Weights of a small mixture-of-experts language model, trained from scratch on English Wikipedia.
Size: 11 layers, width 512, 76.7M parameters.
Experts: 64 experts in each of 11 layers, 32 SwiGLU neurons an expert, a softmax router.
Training: a variant of Adam for the experts, 8196 steps.
Below are experts of layer 8 (counted from 0) of a mixture-of-experts language model. Rows are named router (the router's row for the expert), gate (a neuron's input weights, with its number), up (a neuron's input weights, with its number) and show model dimensions 128-255. Each number is 128 + 32 x the weight over its row's rms, rounded and kept within 0 to 255. Numbers have three digits each.
After each expert's rows: "gets" lists some tokens that make up at least twice as much of what it gets as of all text. This comes from a sample of Wikipedia text that the model never trained on. Tokens count by the router's weight.

# expert 32
router:101091134093116120117125117077136131137162106177134083092150118131083139096114115173146123126111123149142102096181132115113150135125140127078146167077111132153125162109150103137059131103067130184083114092108142083119196099083118186101126073083135174151095134121120115160097153096133143144134121146072142142163096169135222093171118092127103159091109113124202101145120138063110188146128
gate0:122156133094103125193121154194164134077131147101117145113115158222135129098125130110200193124166117094116143103071092081164110104097108130108133121124157134143156106165174100082115132102104140171127145144169146106093167119118193132143096106082112141144158134163114128086118145038154111162107163146129078132182075125137086130142119135129146122148135091149135128153070165121153067121141
up0:150166136160188156192127170077118087094058092172120147145132142150090123140131137133176096108155093166142086096096115134215039110154088175180133097108112158140149158072113117090155125130131148186096160119128136077091163097104149092133103128137161077120108164087123103063185114115048080138060147127119113079131104127061128179180137101174137140136093157086045152145164104152123095142084
gate1:095105110120175118135143105086130106100177202174079113087136203143162129157188154183070117101162154136109074132024147114112184103134119106062142153148095088115131084118126127089116124107176129110107166132064134069136146104107127165109150134120094140112099154156152082115109072122138152139111121150126087116096104098126122089135085148130128101115125144115123200117186133147127149150127
up1:144132115126125112163163141082111090159132139150127144068096178140175108145121116073110105066147154135101110111068172133099089128110112082120133071133176112122111118159074039140091161135128107133121140116159159147126115115101138128107134119100095123093135152106123087105139044145144112151102190142143109091146167159147095079146112113141186136128168150111131149116191112152166195120135
gets: " the", " and", " of", ",", " The", " or"

# expert 21
router:148133131106137108076120150110153134139117162121107154168125133181150123143120170145095143095152097144130130123144164116086111106116104031147089182111078106087102099183123138133069126117098115123131162194163114127193141113086115167129209157125081125138118164182137127126189109129156143107127130129107124130149071152084128129063092191141130165121148165140122149191162048143143173130075
gate0:125140129078157150111143163114131122129096110100131132146108137123135125176113189087175122169180118078171120134110143119105092145124133075171119187143137148170091131098105120123086102045096180128114130147056116134191185142173123128129151159148131081112132167133109096160194142075124075102184108171109146118142170154134097142115154107137177147139121166171142162165155097145086156167116
up0:113134145150149099081188165113187098134111104129119099177143221126110143136112098138128163171146122136150051146118111174167075148132113147159109115095155144089172120072126171167129109108103028098171157122107137122094125128113117056098148146130186109087108149140112154089087130143128143145113094101120130121144099111072112186140114168120112158098130131094189083147079103164167156173115
gate1:130126173140133148116165053124092080148073219116101133141104161085095089154138163162180112160095114105174109134128184126133140188183048122122122140113077130190148131119149165083095122150130119114162185136132057110141128067123159133043137124161132120119101141128176141099109119135108126125203065104137083160147112122061114163116119173167114128101124130192128071135122135155072148196128
up1:158116139113097138102119109126118129170126172091099198135073143067132119135083090209168161161155117089086155165173088137104101148150073104121091157170136165177121093119100108156088142141097070120123159122123107074104137147202207093059122122169095073115119098124137119103117088099138160123126060149120147105116116111157134215140129160153178163086143150220129102144076147125079092158098
gets: " the", " a", " his", "'s", " an", " their"

# expert 19
router:168104173098116172101142122142142123114108045176132141072075134148113149152126134154128072082134214177094173122093113080113107192136126117072095123153159124130154098144192067140123102153063086065089099146120081083091118142160135114116117107130135128127091123139120119103118081121115121212144134152186076164059130085171136172099138174134125197145105169129096154201129159093156126128188
gate0:127140081145155115129126180169089118157154170168167106123157117165087182121056116156096180114166123128160191172098108150124117077130138154124099127099108146145173124142078133098126156104134149126137165139131142151169148129130114094148154092130098110150140110107140091129125096173095130155119152189090159129126174122121113129121113121133174112061136173159117133128221122187159109140162
up0:136111166115120147092135085113125152044109088114103137136137142064130116162198152069172074121088121121067059120140167121073146185142085045108151116129098135124103125104152134101136122166139133138136112074135128123112115130117163184096104145101155166074159156144151138114147155114177148118163117105116114103088078161160185154158105140171063127149149093155139160091062116047122121127114
gate1:129120157086164166119111098075140095132101109124142160099101213116074132136125197115183145143161146078176050166156103084101077135133128116163106166104155157131126157126132095101080132135094106128150173155164130138194142129110113116226099169154125076145097165092093101083105148149139129098187094116092135143173146091170073132112134142178156137173108129101138126164149116073113114130085
up1:089083082127100063127104129191115128120106130118137132114130117159152161136101118101077118089075156128097224111107105128162097162115133069093118108079133101120157166130140116149142121142160150146139125112081171134064121154191099123102062118102149119167170155129146154130089116166082110146108096152159106126104166147079143101083195137063174116106132095170105127128088121143148089133151
gets: ",", " he", " He", " was", " who", " is"

# expert 37
router:077131159160122115150119103171166103137174142147123172097112158176118122103105198133124126179128129122163108092131136091186091123137087110131091141090180081154141128126119191115150116121101201146134136123155126127129169142113103176160115116141063197157106117064085191077104111092170122107149115166129165092075134206142122124156097138122180143158171111114128064173144085090108055131128
gate0:166104111081120115171094083149130137090123120103140115104126143133139154140109102145139107138137130090128129057109116102125087118141143119121152108113110182126099142152093127116139194175106116133112081112163155109111142163165138123120100150146121135127184186090150119067075153133121086178131205134114142105170147136167099141120144158131118129137126113133112150084180152130202091078167
up0:109141146180131136115119169087118142157091143158097142155141106119114125096154146119094123118123168159110153188142125188134173162089126144104113095133140122116134131127142127108093070105144110122160132141121071129123109057094090118110146133087149109097092061197055142162163110118141183092090104112146116120090135114124148107143089115113135118122145173112181120183086081129073164187088
gate1:190106171203149106151100211125133094134106157117118193107130143161129105152123174108154156181143126147127086111125114132089124128132191095088133130107119149152155195168069152179119114151104139126171151127085087102204159152099119161155166189136176141122117084087053118072127131118071102096035165127099123102104137155088104169091142097154172090150167117110098101143160151108089122106112
up1:191118186158146126119091142129120049106074151079090126165161160159138130150104175098148157107124089139148130162180163135118150093149196126115140121118077125130150144170044152138155155106104132123137104115051098104147138138112123122110200183148125168122090107120076120097111130124080149130040111119063094148106159156060145145119135130160155097139098152081081128110145126143147143113061
gets: "|", "-", " |", ":", "=", " -"

# expert 59
router:156155108133107158137167169117105115122121076157090144076134099148140071120081072132174074158137124115152082170099170142152121093116130195169146130109126112133126104167114105162115124099121165182098126118083136181082178114141107103123156158144131106112130128142136113078140178168096096130172172111130107131142184156123120157150122118175117151139136151124107114147177151142141090150105
gate0:088119129146135142145176050132107132138131172161139125059157122080159106064188131137161135113131060163094137116105096112058094141134191113098136174163167121136144145140161135197117096153124117100160154101158092124206155170163149124139103128132113132105084121139154158127145114116074134084128194146126122156169170077117118153132116076154133158152122126139135163136159166134146117092203
up0:123110124096169145097194159101122134120119127085108190078089094127140094156177099155163126156131154150173125131150159116137060067125108126116105197056219133122087110081066113096155094088147104132195204155166161156118111175092177128142155087145116140146086093147119112106125130098155178121114140101137059206101141081098140148147188115190123117067083153143093093191128179135132118189179
gate1:156151145173114127130137078133093163135123128144179097124124131139160131123112149100101135145124168164103132159109130106170045139150151190089100179193135133134144173124122136200098152130085132104132106091170123082120190116203215150144145138109175128067099142116121127160088123055087129089076179092072162122169122163116100128169137100115148161108127087077120196054208196141117086069145
up1:120085085105144136100164155152159083106133132164111153132098101120139130127168058126156120100110126099118136133152131159108198108133094113155144085071110129118130070135116140057151111108161098135124183154117124144140090146106064087132103099121116111102181108143125127096143128175166136131155080130160082180079145081139119111107106167155129112128144161135125060181088091117128165214108
gets: "\n", ".\n\n", ".", "\n\n", ")\n", "==\n"

# expert 17
router:159078137120167108166121128176116127114140138135096135151141150151130112147177206096140135177075154137098068168056190154144114184164166163112189105089103094135078182105113097114089172080169171115146086072128092188135133163095107116123097157131159090169122138103110137133207114104093131136150155101186092146152165092117203107092106117193125123109116155129126217187083035092090144164160
gate0:141157121155131158124166142150115103094167077112129126132091184168149071162066132145119181102064102094129131061089165123131125093144105133130167136153134160187186125087106109134105115116161153160112077174130156140129133127124160120131108185099152146090081148088108092137128133150117079151124110114084079097199136136139175094165074116192186111208125108085091156137117089119173114138139
up0:074093115136108176067107169150160093150091163137126137146097116062119135121144146097155088157131146153119131138149154122121160124159082121089155136120133084147134193189104086121089154159063145105139109130159138144135131175094087122143098155132123125123093158175086151133141115130119133147155187122142118106143152062059126100133228135138093140140150095145125142160200147163131082164065
gate1:115138106169135156081115130133100103118128109110178151091140178145113160206172157136141088152160129156131114102086094091118095105166106106145146176121156141144168093147118158146135155127083140121090076115077205100169081122106107138124079112133162127075150174123121093105112152117143095147141127145067118064143175111100154111219127120200181134147127188110093163135174138110179121136183
up1:169128078101127173104152162177065102066155137135126143122139163126152126136127136156156133136211099125157115155099077177087104077121093154149140139110119165091201142113099171162151116081111132132183123180088120114174106124143151090117166181131149134132124129189120085091130163120133134108156158151099168146216137153114132171158145081176153094126118153090081123193124121112206076104101
gets: " ", "1", "4", "3", "2", "5"

# expert 13
router:077105081137172092143172118123075108124151113130116132130194125092192076123140139097126097128109144126153126113091137020147176145095162127060087049164061153155114104115117096095162150116175141163121143131157150156119124107175184058133160135176187074103134126113101090119222096143111107078206137177151099161118092133120143186112144130106094165121141158107123124101170077048147090115168
gate0:157098146114132126122175087113154047150105175137119172102128152130079128179092113118125168150128091094210093166108154140141193156157105083162075098104133113132144198081116095136110165151143131089154174142141074174190112122166137101127119072116175121118118138122120124088157167169190122133135101182122105140125155132201147144166211105170146128085146185097120117143165094100096124153083
up0:132152087140091094109138150130076189097155055067119049154132105119193139113164126109100119114125145124121201069085081127151076080120160138160165131173143142138119126133172192142187186106130120160119008113100181147103105151064168120120109136134095134184136174086087137149117116102140167150132147110114104139155118133085113118128080148090099113178093080113099100137085119118179151134140
gate1:120129114145161109112165137133150153126054094121142132122152128209156165183114181115150105112174106113152105144153064170115080081109190102202128135126075144108127092133132110176174149093136132147082162114077151096140149095130041104183123080109115128123137145072118079161113142136133080062118171142090112080096171167113148152201076146138155107124129138147145140137099099121115103161099
up1:160070157085129160122156136129125120112087112150102092108146160151151116152141134164125182152072138111143100164120136186120095114136183154140081092102082125090165101054128192131154163123171129125072183151082173135208146095114023131123124098161160135139148149106136172114094152126097116125074141145106114097141175126074156126114097110174194154091087115114081110159124128116122146126139
gets: " ", "2", "0", "1", "5", "3"

# expert 40
router:173099147144098121111159101112143159116128138081130135160161124156111120116140143151094153183132148141134118148094138035150121129101130121062138148174169081160086099152163193171112119118102132084156072103161105137102135123118169119144142132100149157134108160130117150131052119119140150157124106128106113101155140137119146098202119152169195159143128110111098088123149170042107155135168
gate0:116129151168164087163096151080130126134098133167109126168111148148147113153071141145168111175128130157051118086133083129150097117160120147071104159107098110117102102111129083184166136154166118075114153091159101131158161121188182132113110125066185168028110125081109044090134107112155135147162159156093106147127048093114153164184076150146178162109124106128189100116106139134096140157115
up0:156154113109160149135143160123127137136217076124090127135129109211117201133093131115139089057161114120024197113169100152109123133159130104131148085133091118085146126106162083096151099102193113098137194105110103106088147084163097097130178131078145128122134146115138107188151146125118148158145128174123119161109131111136131152163105151134152111074130120147095129153136106171122135117128
gate1:129100126103102078149145148154146138090057071128160144110064120164107087091122112169067161178148188117176108044105142123208126170142121078110118136146162137137109105129117119150136146132067134107078174116144147126148100152142129124146107145153136139183102109106103149115090130123130154147082139088144163157172144165140091135082152139090161188131128095090139079137145162120037134115091
up1:050102121114108132104184089150191109110096090168105135143107126088125166113151119106166142142082163149115118103141113112172155097120127137145139160069121105126128110161136138117155092163150118128113160052145216150219117137074109087145081146146162143165120155145213169142184103105120143143151098132131113129126092062156048049148106140064147154153151076085087120126124139107075092133135
gets: ".", ":", ",", " as", " that", " of"

# expert 24
router:097132186102105103179153120140139094089136137122129158100170141129134129123112108085088161124056136141083060207113166099129102104082178129107154137103138098193098094097147180103135091137095135056119084130080130176181110083144125098119173106153152181152120148147139215098194189086108160156137136159133130086162094118121124128110113116097133137116184110128053112111155172074115111094129
gate0:052108141091156125104143103108121151077074099011087154144148153139175125082117134104105075130119172091115159082087160115093151108091091106060149117126124089141147067193171131070170162145160153153069113063136174132117122106129122137194050117153103095069115136155101103081078111134130127112110122091103093124105139147116192118154055126055175120150171123115119132128133117166134181145161
up0:163145095143090109089091165128157129185153163176179105139130089124080163176101117182121134080170120102094135101206114150151130151153111081203119092142109172093101204104128085170113146124140089086134104129137098100090152177103140172051158080110163138188129138090144123156162120173147128150184109146195151114123124103168098154098213161165087145060085113152163160133077110127148119129093
gate1:147147129151118166134167144134057076140108131135070090118113189145153086096083125217185133114152117146131171130140119085110160133203123143112107129087202138151184108100131141138138155105063165175162136150070127158142170103170151118133088145145059120120092189112072120132079091126147061088109109120081081106171134102040130163094123080155137113172120096086134165163163139113198123156155
up1:164174133113124160164154124128060120143145104155106109081154214161186079132105138171132138120141155149157155168104127087123150112188141137139082121049196151131170127090137165117162170066089176192134158153027116149175151107154143105132143105140125129088128162137050120112095083115118062085134123139146083090173171069049132115102116083141147155139150142122133168145159148097169096144178
gets: ".", "-", "|", " |", ".\n\n", ":"

# expert 45
router:161155090178166106131143162180153149098166096134119117117122158214128128112120140086100110115126165061057125171101131203169127135117135124120080163115176122125152105133181147114070139136061139146129082129091111134146107124143161089071131123142145119116109154080156130148156112035170086144156167117095119113187219104151136178133161081173136158130119145119158151122132101070124123137143
gate0:128132107122161190148086122143128147106170160111141114137180139130134132150174161097143132182105092180128109119077073128117137122146115109154133068079118059089123109129145159056109139153162187165147153107114135122155096060074087157126151120139173130134177162069148118077149166146120109141087108138149109063114084172040128102134083132118150156124097117074091103130139117118134116137118
up0:100123142116087127084179134104144182094147132097114082075125121073170142206194111115107135127059167124162157077088116118143179127154092051119171089124123147134149057139118174114150154152131139165131092102145153134097098119098080139143144175144143129187154166113118150056092106165154154135062054144148063151103124188134127111157120158118167096154126066099107066125133121119091173151128
gate1:135123125148123119163159137061091205104104111145132163111146160131176091144156134179098168131126127100168126151087116060124084151153153152176124162093105118163147104112018172116107075096115148123130080124110029131193132091124064104120170182165094135072143159151127089145179152117133086139103130129112110137169112114153132137151027100096179146156130162153109134144136149113178122152138
up1:154127099133140095100109098171141123151140119124189083132143130172096116067087133087081107112137113130058095128167150141138174133101095077074189099088156143124118189134213105095118155125136118157110155156181195041066116197172163160106095082062127138118121112042139166103075153139121169106153128104130110152083162118076153107089178131135100120104080105142201120105130093101136115068163
gets: ",", " and", " to", " is", " are", " were"

# expert 4
router:118144115125121114118103109140173159139069139089212137123141136150135163113086150089099164116158094113118116124133113121148152141122180134184088176131169140168079188196185106118111136110100141135129050227148112144154117127106123164180148145181140063125099158098083133123148111071157141136225148148126144093099188124114187091114117119143151204139141180152099128067206147133122063137064
gate0:117132147090102157169158148098129071135122096096146143108120150179134139135138161158101130144193114161155112174100116104126121105128148125190148145111152141165109158141139096143105136119074142143182121169127064171203177119139083076143112205132111115142118153125100103147143088085183137133124136170117152118155070119091054109121132163184131142109156172075137130158143123183132151117115
up0:113071111124132127113112175138170091138132145135132128064099158143138140170084181118167059141166124172176119109100107124153080096070123143089188102088117143138111155130115160118172131103134187083140194090096152125129098153102169068125174157124153110150127134155157183215145161106130112151109133076161131107205133143089094071123138155138194099100136147158181162145102129138121073147126
gate1:194124141109137160128129121147088183121141120100105155123159144149130129181142125123140081152101139177158082104088113109088231049142157128140088137140087086151138117131064133074069128111105153181100141084103119099115193133151159145130164162137098161104123106204124128131108166167120171149128153171112066139154120123132069126149072160130132138090118109115147114127149177119095155117141
up1:210130126125113166146146171135101183135105089075141169103124124147164151174101107123154119106123109163219122122059097097099203105141172112167085130135120125127142107152059123131072093136087135196143128108093145097139156112123142112152167185167100137081115103205075114129097151128176131163118168180093099110137127176156093137127065161161137163103148144116164116149155162123124149114139
gets: "-", "|", " ", " |", " re", " not"

# expert 53
router:098137125113141115116142138148072124136155142082134129109062143126127090192109145143165109155165157152175057147118120077107127122145115148082085090152135088152137106153130156130141106150084185133133154078178144104106056136142099167104085123085142119115145135165191197087072166197139125112152120156163147083181169098107113168089146128112124184181108179136149076131188166108149067126128
gate0:091083115113113091160143181113136140188131124184137130118099121145161166136144132208132142123149131127126103175118135084164107203144127175180149129038168078159109184167065150082142126102117152157120177124190161198106087097163111131104143109176079134169121194091151104176122125090113156143132118182111136123124117158135085114171128116154133091165179143139137089121130145092153095143144
up0:133141106166145179109113150052082138076144085100151156153178116132111189143135135182107154125118130138181127065095152108084118136176083114097126104134132098080065147116078104092138127075106137164150119120079171131183157124113115110096189168114152188117180135145141129119100142126140108118109093142112180166182143094116123123103131109127127079119075060108125092162122121117126163143105
gate1:104109161052106144128148113148183142157142165196119088105112105113104109109085131106142123149126151108104127165116121104171079117156085114161136137187161096130127106151186109101101091106131120064133091222128159125113176159162154139151152105106120166149151155085082079120136125125122173176165162125147101179137073183142134176151078144161147132112164112085142161162067117145114106146163
up1:089155163068146188131126059138104133143160132143109092074133129101101135082111154130205095129103175089110117144131128120173078144176102136182135169166123152134152144138187112089147129096121132131133093192127163139100157112161135174114113078154048139176145178117121112129142153130139128144122140084162157177131140131081129160143097141164161101122136119156130166187067112190136123111163
gets: "|", "-", ".\n\n", " |", "==", "==\n"

# expert 30
router:136110157066147114061143100124131142124133193186130088150110144100103112109108114087148102124134134131156084115132160143139155176120094154161110154133123117040150149169067156153137103136103219071185147111096113138133151142064159116103122074088142131088139169195074175141156079144118107174152081116128096060136132094152064111129133111178134154089138105156131104149083126121183110125106
gate0:160079123160153151129114106074135154140142132156128087142098163064178131120133173110103148185045072089160107180150148096118153125146110154078099096128092138140113128204080149121089120088142131082179118144126125111169107052173145173096138145134088131089102204121144170074171147088135155136118118104154106143118112087096083153144131087154159112112148122110123177153181107150150110149074
up0:148079097088120144112193158091088098121087109109123097131163127139098143116184079148060111116147148198130131063058146129117163111081104176143158114082100113086151081103149141144146134129167141108127168070098124123137147113047095123093113200141111213116122109140161144147088120125152127168131152094114101096097086151135160095122085169077137142140147123175094082073099138127161122099086
gate1:093134104121095120192169125115122165118133147135121040133142125119157139097157135107150114071135125099108078128126218061146109149149080085094080148120096118127155158082145108080104148116192128124176094166114088134090111188147184174096132115125102079142146159160079106151128192111194084115159130130145105144118086105086138111073151124162124106162138114154138119130142075155163143155114
up1:176180131155132094072107134148120129184094123116142180135135097121121172145087105126131151176104119156128187105157049184132155097117170159186190089155175116099072102153092113150176070146100109095063122132109167133157129123130082098145134139127168187116131120077136127120140065163078182119120158138143157130138160122178138112131108099069123126145115143089135137140112154118082129099118
gets: " the", " a", "'s", " his", " of", " its"

# expert 6
router:116103144149095091143083163106117167125112131177127150132183141076122076151101126132127110133096125093165077165097102107101166092157125136107140150112089164089164138115123176167196153126094174161155112155104160134208138137108131211094141106108143184146136097146103085138126117084114134124091119148102124106161116134082168097060111152064122122158115116141141134170123155166149130118164
gate0:181091097124155150160162158121132093162149130140115114105155098222122193180085151154175114174098150130177093178163142089168144095163147090201122121155059065141087078134131159142114104151156149095100156135145112174094069106123117133140162171153149118137146131104119118061126144119164121137084132151071143107087082127088159156153096153137110102101127153195152155123163138161059120108084
up0:083144168111106147078096126147176179125099130119132128152155158037101069122157119107099116123152117149089140080099114167019108131065162139092138134110216153137158132135133082125174130092131087160101138150102128120178176116148120135116086024151081113124113121126135110206137129170094140088156089131170108132149158149138116108120140114090132167097122107103183082146107131133136195169232
gate1:096150074130072088111147098141131188079183103155149116169144136081129105140128174109103117150162097134128120070062129035091106122098128139130193180131180144108118100118105132126133130078149145097070106134080142139134157164150084091096110079148139128186149228107148172142106101088140148148162131100142138134127204107122092066186123139140160119147115118112120126074136135112131160104101
up1:113111139125118118175086154105124124139147191142132142105108178144156135152103143157166143180104201081093102131136129086183130104193113126147111170110038168114122102148088127161111096155153149116152104146145121095130132133122117155130131170129149100071071175140126098089124094083160114146111173175092154072152168149086115148125081166090125158188150115164124181107104143225101115130120
gets: " |", ";", " Preceded", " Succeeded", " March", " January"

# expert 8
router:175119140141121151162071198194158148129169139071160162133110114119152145092120059130140103110152144169092191135123055149179204100084186137139158073133165146170117114162079092184109085104095084093176174101130126077136076107110166101128092132126137183109145151130134122118127132166105191164100146155101114091153156100167145214178135127127109135097158118093106122118122145142173101180147
gate0:167106152098131133105076209133114109175126173138058128111065153130170127166141111132197082094154112143111143118138147060144155147165133109115104150168145119128134125156092089096161120186147165097085164104128171103132122134098178177105109157111131178152099072140116111101116172055135104117126114137136111142143138135160114167109091096147112130111087108162162111201123114136105144128133
up0:071154114124079089172153083156156216103135131134199103132202077067068117067132128115043150119061157120142147107134155122116113132078106128123151118112089106114113186160111163164093156079137137109153081115133115169145108159116065125150143096177093082084144192121124141136123078207103164143144111157153155140075076135127184077094161180087135129165172101121060146063136146098141098123131
gate1:136075114149121140119182135168086102173141168128162099085089144168121142090169112189104161118176152167147182146124092135147106083082115149086186155131116164107100158138110071112113163203098095139098104123145095105133070128105088123164133126145145083099149112123181102139127168105152071158070162090148138092161153140107171106153144093096160143134122159130113149105179137124103098125182
up1:115111121180100120143184131149071127141141114117175152083124174186111147099141131162113133127148182172152170184137085144131133115082081203102147125153160177119084128084144099137107130177097093142078109134114110141151040115099079100180141122151171042109141106121174108133153151126100053137045136127162143105151140125107151111196144111091147151151121143119119157113157133139068110117191
gets: " was", " were", " had", " is", " has", " he"

# expert 25
router:158165075152143074109202112108092132125121147109151142156117149153186110115137071093134100116143134169130100134102141095118153174156094111138135146149137142163177065069116184102144116107151161146091133133121111170108175122142160111048151118187154138125148107121074193147173112133118170141048107107136106129153165115069118116142150091161088163164145108124158147058154096109098127124177
gate0:179135089153120170141177083125101150088161118161104115118137116108120089206087172159126149103071096097139047193165104124129072045126117136167115157139079167143083074132145085095096120120129140158142161141123158114130119108131141130137139113166103190177160131105110080149162193120109073066181148112121083124163167161131164184181075076161084120090138138146103190179157129121136099126152
up0:101104177127133130101104092128127109184081179082180092181180157134094150105121089067096106127207094151097202068096149154128230195099140076079115150135192043133133182141142149126167136156091115115067108142126069120116115147133167132149091082105129095031091138125169163196119102124121161102127137138179128151106114148143077065128186182118167148157121159158155086083133149126135152129095
gate1:158161091120150164130142099138107140104183154146103102132135191094091155127097144126104098050121120168098124151152126108057110113141220184141118116120146115145119103124115130139150130088087130072107138148083109142165146217097088173093117215131162143096173142108155130128036165129149124151087134138092166143140159097082123118123186107102172111133090174154076110174183220158163105130101
up1:142166137054137148138123114103121146113144121091112092136164219151134134142098139137086135095127102175115128138151104110062159127134235170169100113149159124113119128109100155148155135091064120131177127139069125183191164202110100122095106229167157153095149095137089161132116141108208142127084109128080173145108159164124120149155099128149151109136075157137068091169146158125193079132079
gets: " |\n", "\n", ".\n\n", ".\n", ".", ")\n"

# expert 42
router:094136142057083100098138122136133098137086121121121136122121121133094118175163122113118156081126146114096147139121145097138144143162202047086126175112166159149052086134156186122077172094064118126167098080115123108152180119106158181083086133151095110153092144143076121139097145162134138152120161190094143136172111098066124107137131097134162166140135171098109134101153180072138107153154
gate0:136092047109151117087137169172107131118109096076075138086083150118148089135163145177152129092189170094127120155085106160100061100128111145154154123075176134119146126161105108139104103091101105162150112151115095129107139111132159109132119088085140120138093162192116179110080141126179113180140180139117129117112193135106149134191115135201144104178194154108075155149145161111205071124117
up0:176132187143104140138124068112146071117126139157176129159147109097076171157139202110099150185095106116150152076138181089146177140134112096103148126157119125118116141128152108150084136138147147105052128064139117099123151102159103107112136131112090156172099157145184123125131099141073181143103158092142119092124083161144116121143115114072121104125021117092188141056156133091113104134159
gate1:167097143142118124143092157126122118184089107154135102128115172162176119163143149154193159132202138175139115169103132098156075143162146138175091146076107092160102134116101165117098063079129164149143121173155109130132117130060143164087113107192103123155126128136105161022139129114109138165114144161101127105135111167078080130049095106185186166144145127153120114130115134100204131136115
up1:138069112132132104149147128104065082212100097133131135068143164174134177176128137167150117162167142150163139174120113118123079145151171143147123138100089115104111140087103146124125121099141098137144117176183156104216169104119111167100109123164094124153094153113121106075124084178107163181133150158104114072128100160105087130078123113137155140127124147143167094155127162128158148179084
gets: " and", "–", " ", "/", " or", " &"

# expert 47
router:154111080125107129171150199071094107117129123191095118161140131108143116151141163109188136116124087119193165090115137142118097142122064112085144078163164166205115124142163099107081180076151176123162127100196106132075134141168141142142111157104138103178156079162128156164170101184104181101165131164198176145174128125066225116120152079159173140107060134105145149173130069065166100171129
gate0:145126124114088079121147108174157167141129136124108116149106127166137127101172157114133140119076115130114150131109144087139185175128189100109153123151106183137171104122166182132173144175163108130047128132137095094104132144160166094127149087141127120097183095063112108163126070100125138114104075128128126153106152130183103134106097100152077118099118096137123095124065143136159171162172
up0:116083124174150181141119115076119118123153157130105114133136118096124111161085090136117072106145155124124117123140105157130096130070056135147100148144161076099070143129122055095094113111110106107189113101138179160151122145091101196134102129129111150145096150193174158085104121136139154157164199137130093091097070151083136146129143162080110121111164142139142122126181173146070117071093
gate1:164137176109111141149078124069135132103146155165138176160173175146167152090059144138044098136137084108126126079105123130122090101140119141095117118059135019115127141094101165154114077168040108117191161170132107131169099222104119147131126165176078130077126135126125141083130125117138055161096163102092188081172144112146146135116135139088116152119116137139093067119163156144108123108109
up1:095123085153157113076162105173153112194129117120096073103089116092087113119180123108172160109155150158103163175123180156120139152107125124196106174200113201100142137113158099110154118126246119109085088120124168121056167073188164092081136085086181167158100149143107154207119115099167223134139070180127091181106089135151130062122098166172110127112158120154146137143077079142137147154087
gets: " ", "1", "2", "3", "0", "5"

# expert 0
router:132094134089136141155153086121147145120151096152113102137156184101168092176160131114135101126109125116110146154119113128117150088171135167174110094110174130135163056129163133161132199182070155129098068113119094106120052139108158072118077063149142135146122136104139113192130150113148132149175179120184098090139167125119121131102153082147139180172140152087052139082116147084107123103151
gate0:200135155106108099137146125118139143072140169165119090111140099156180112125077075117150169073157126118194138141128141120205155099164086129119130150133158130112110089156132115119097159067113137082133151121183109157096170096116124130156144103063164117164117144146154146176097120093128153196154132121110136134075102158165112115096139141118092198078090143180101089138125165118149126117134
up0:058151126135153141098103109153139083178126110103129143165117099085071147118207149103086112149096116138065117089103146157057097159079115090165131078135075118126129151078125115147195102166172125169149149155094156115134109125134105143132104153154110131119144121108099143090138123181154123067088108129149168108155149114083158135132126148125152057164127088118181164133107064162072177151109
gate1:160106135117197094085142159131108172127111134082122105141064146065095151156144107186161098179126082119128191083140113141171139143146140137100185144086133171144058145153064120158125202128054113118166119100115140200143117118096115144093083144103117097108144207075089199092097109064150116160130124127174188085151147120109133115163158099173160091133099112110077114080117141090156120066079
up1:185093170145126138130096092133173180132164102141108150077208124160134157114152127084128160166212136143174070188157121178086162120077087129182059115128079180107133105104182117101126083075161092090148180204124069165152127179124107079115161142120146141120163100108143088110144106152135131070129088164092080145119146098190148186085131148089137199090145185155113186158172114157105102119218
gets: " (", " ", " was", " |\n", " is", ".\n\n"

# expert 1
router:154175130153195094168131130086122098127133096119182070041171101152198118106163175090152179136142068111132098167157149153111130141168123086068146062107156073127100132080088117110094115167147177136135094143140126101149174141132097143167042156112162128158087098106134135108107123227117132127155153188202072133038153137146120145187158085097100178136142161157185145128132081096092063115154
gate0:165092174158099169115154110133114093143122121149039118124099151152150151091136136122118197141091142141100117121130135151119132152148137106133065143154130127129109158107088140173173116189103111112174124130092113130168117126121062120154150162170147121174182183089123172099096183149110108135125112107071047093147126085151144014103158109099139202137148078114101139094132143124148114148130
up0:193123182135088171125164160145097067156136102153097118112143194153165149160118129164145200148077082175089106147123142156124125128147174158111084114138153103145113137119075137175135154157127166127171124135070145114159150134137113089130157152157138129192180162087051163110100186176124107137148158123074105097147175068106178057102151111103118202146141119125105140095118099081135114157168
gate1:131138127169060164111116151084083121095133096156071105128110121133141056141103109162109173080187114126124159091130087117136108145086087140084152089154157060155128144110151077113105127190113149104203148115125175100115113123148154167155066158140108108106073079075102161088093148118090125111145156146087123093137106107081166151129164106138121151176154118109161092116119117090138124156074
up1:135135111138171157156178141090149147170143127166139163119109173205048137113079193150099153111107140117186144166152158152102141097149128123149171113149089069119072156129171080139110133112149123084113166146178123085153112114106086094142137126145136157108148098145169068160147158130119064049103113116145120128126126197138184203162163140122155119087118123136129147151158119126137074164155
gets: "1", "2", "–", "3", "4", " B"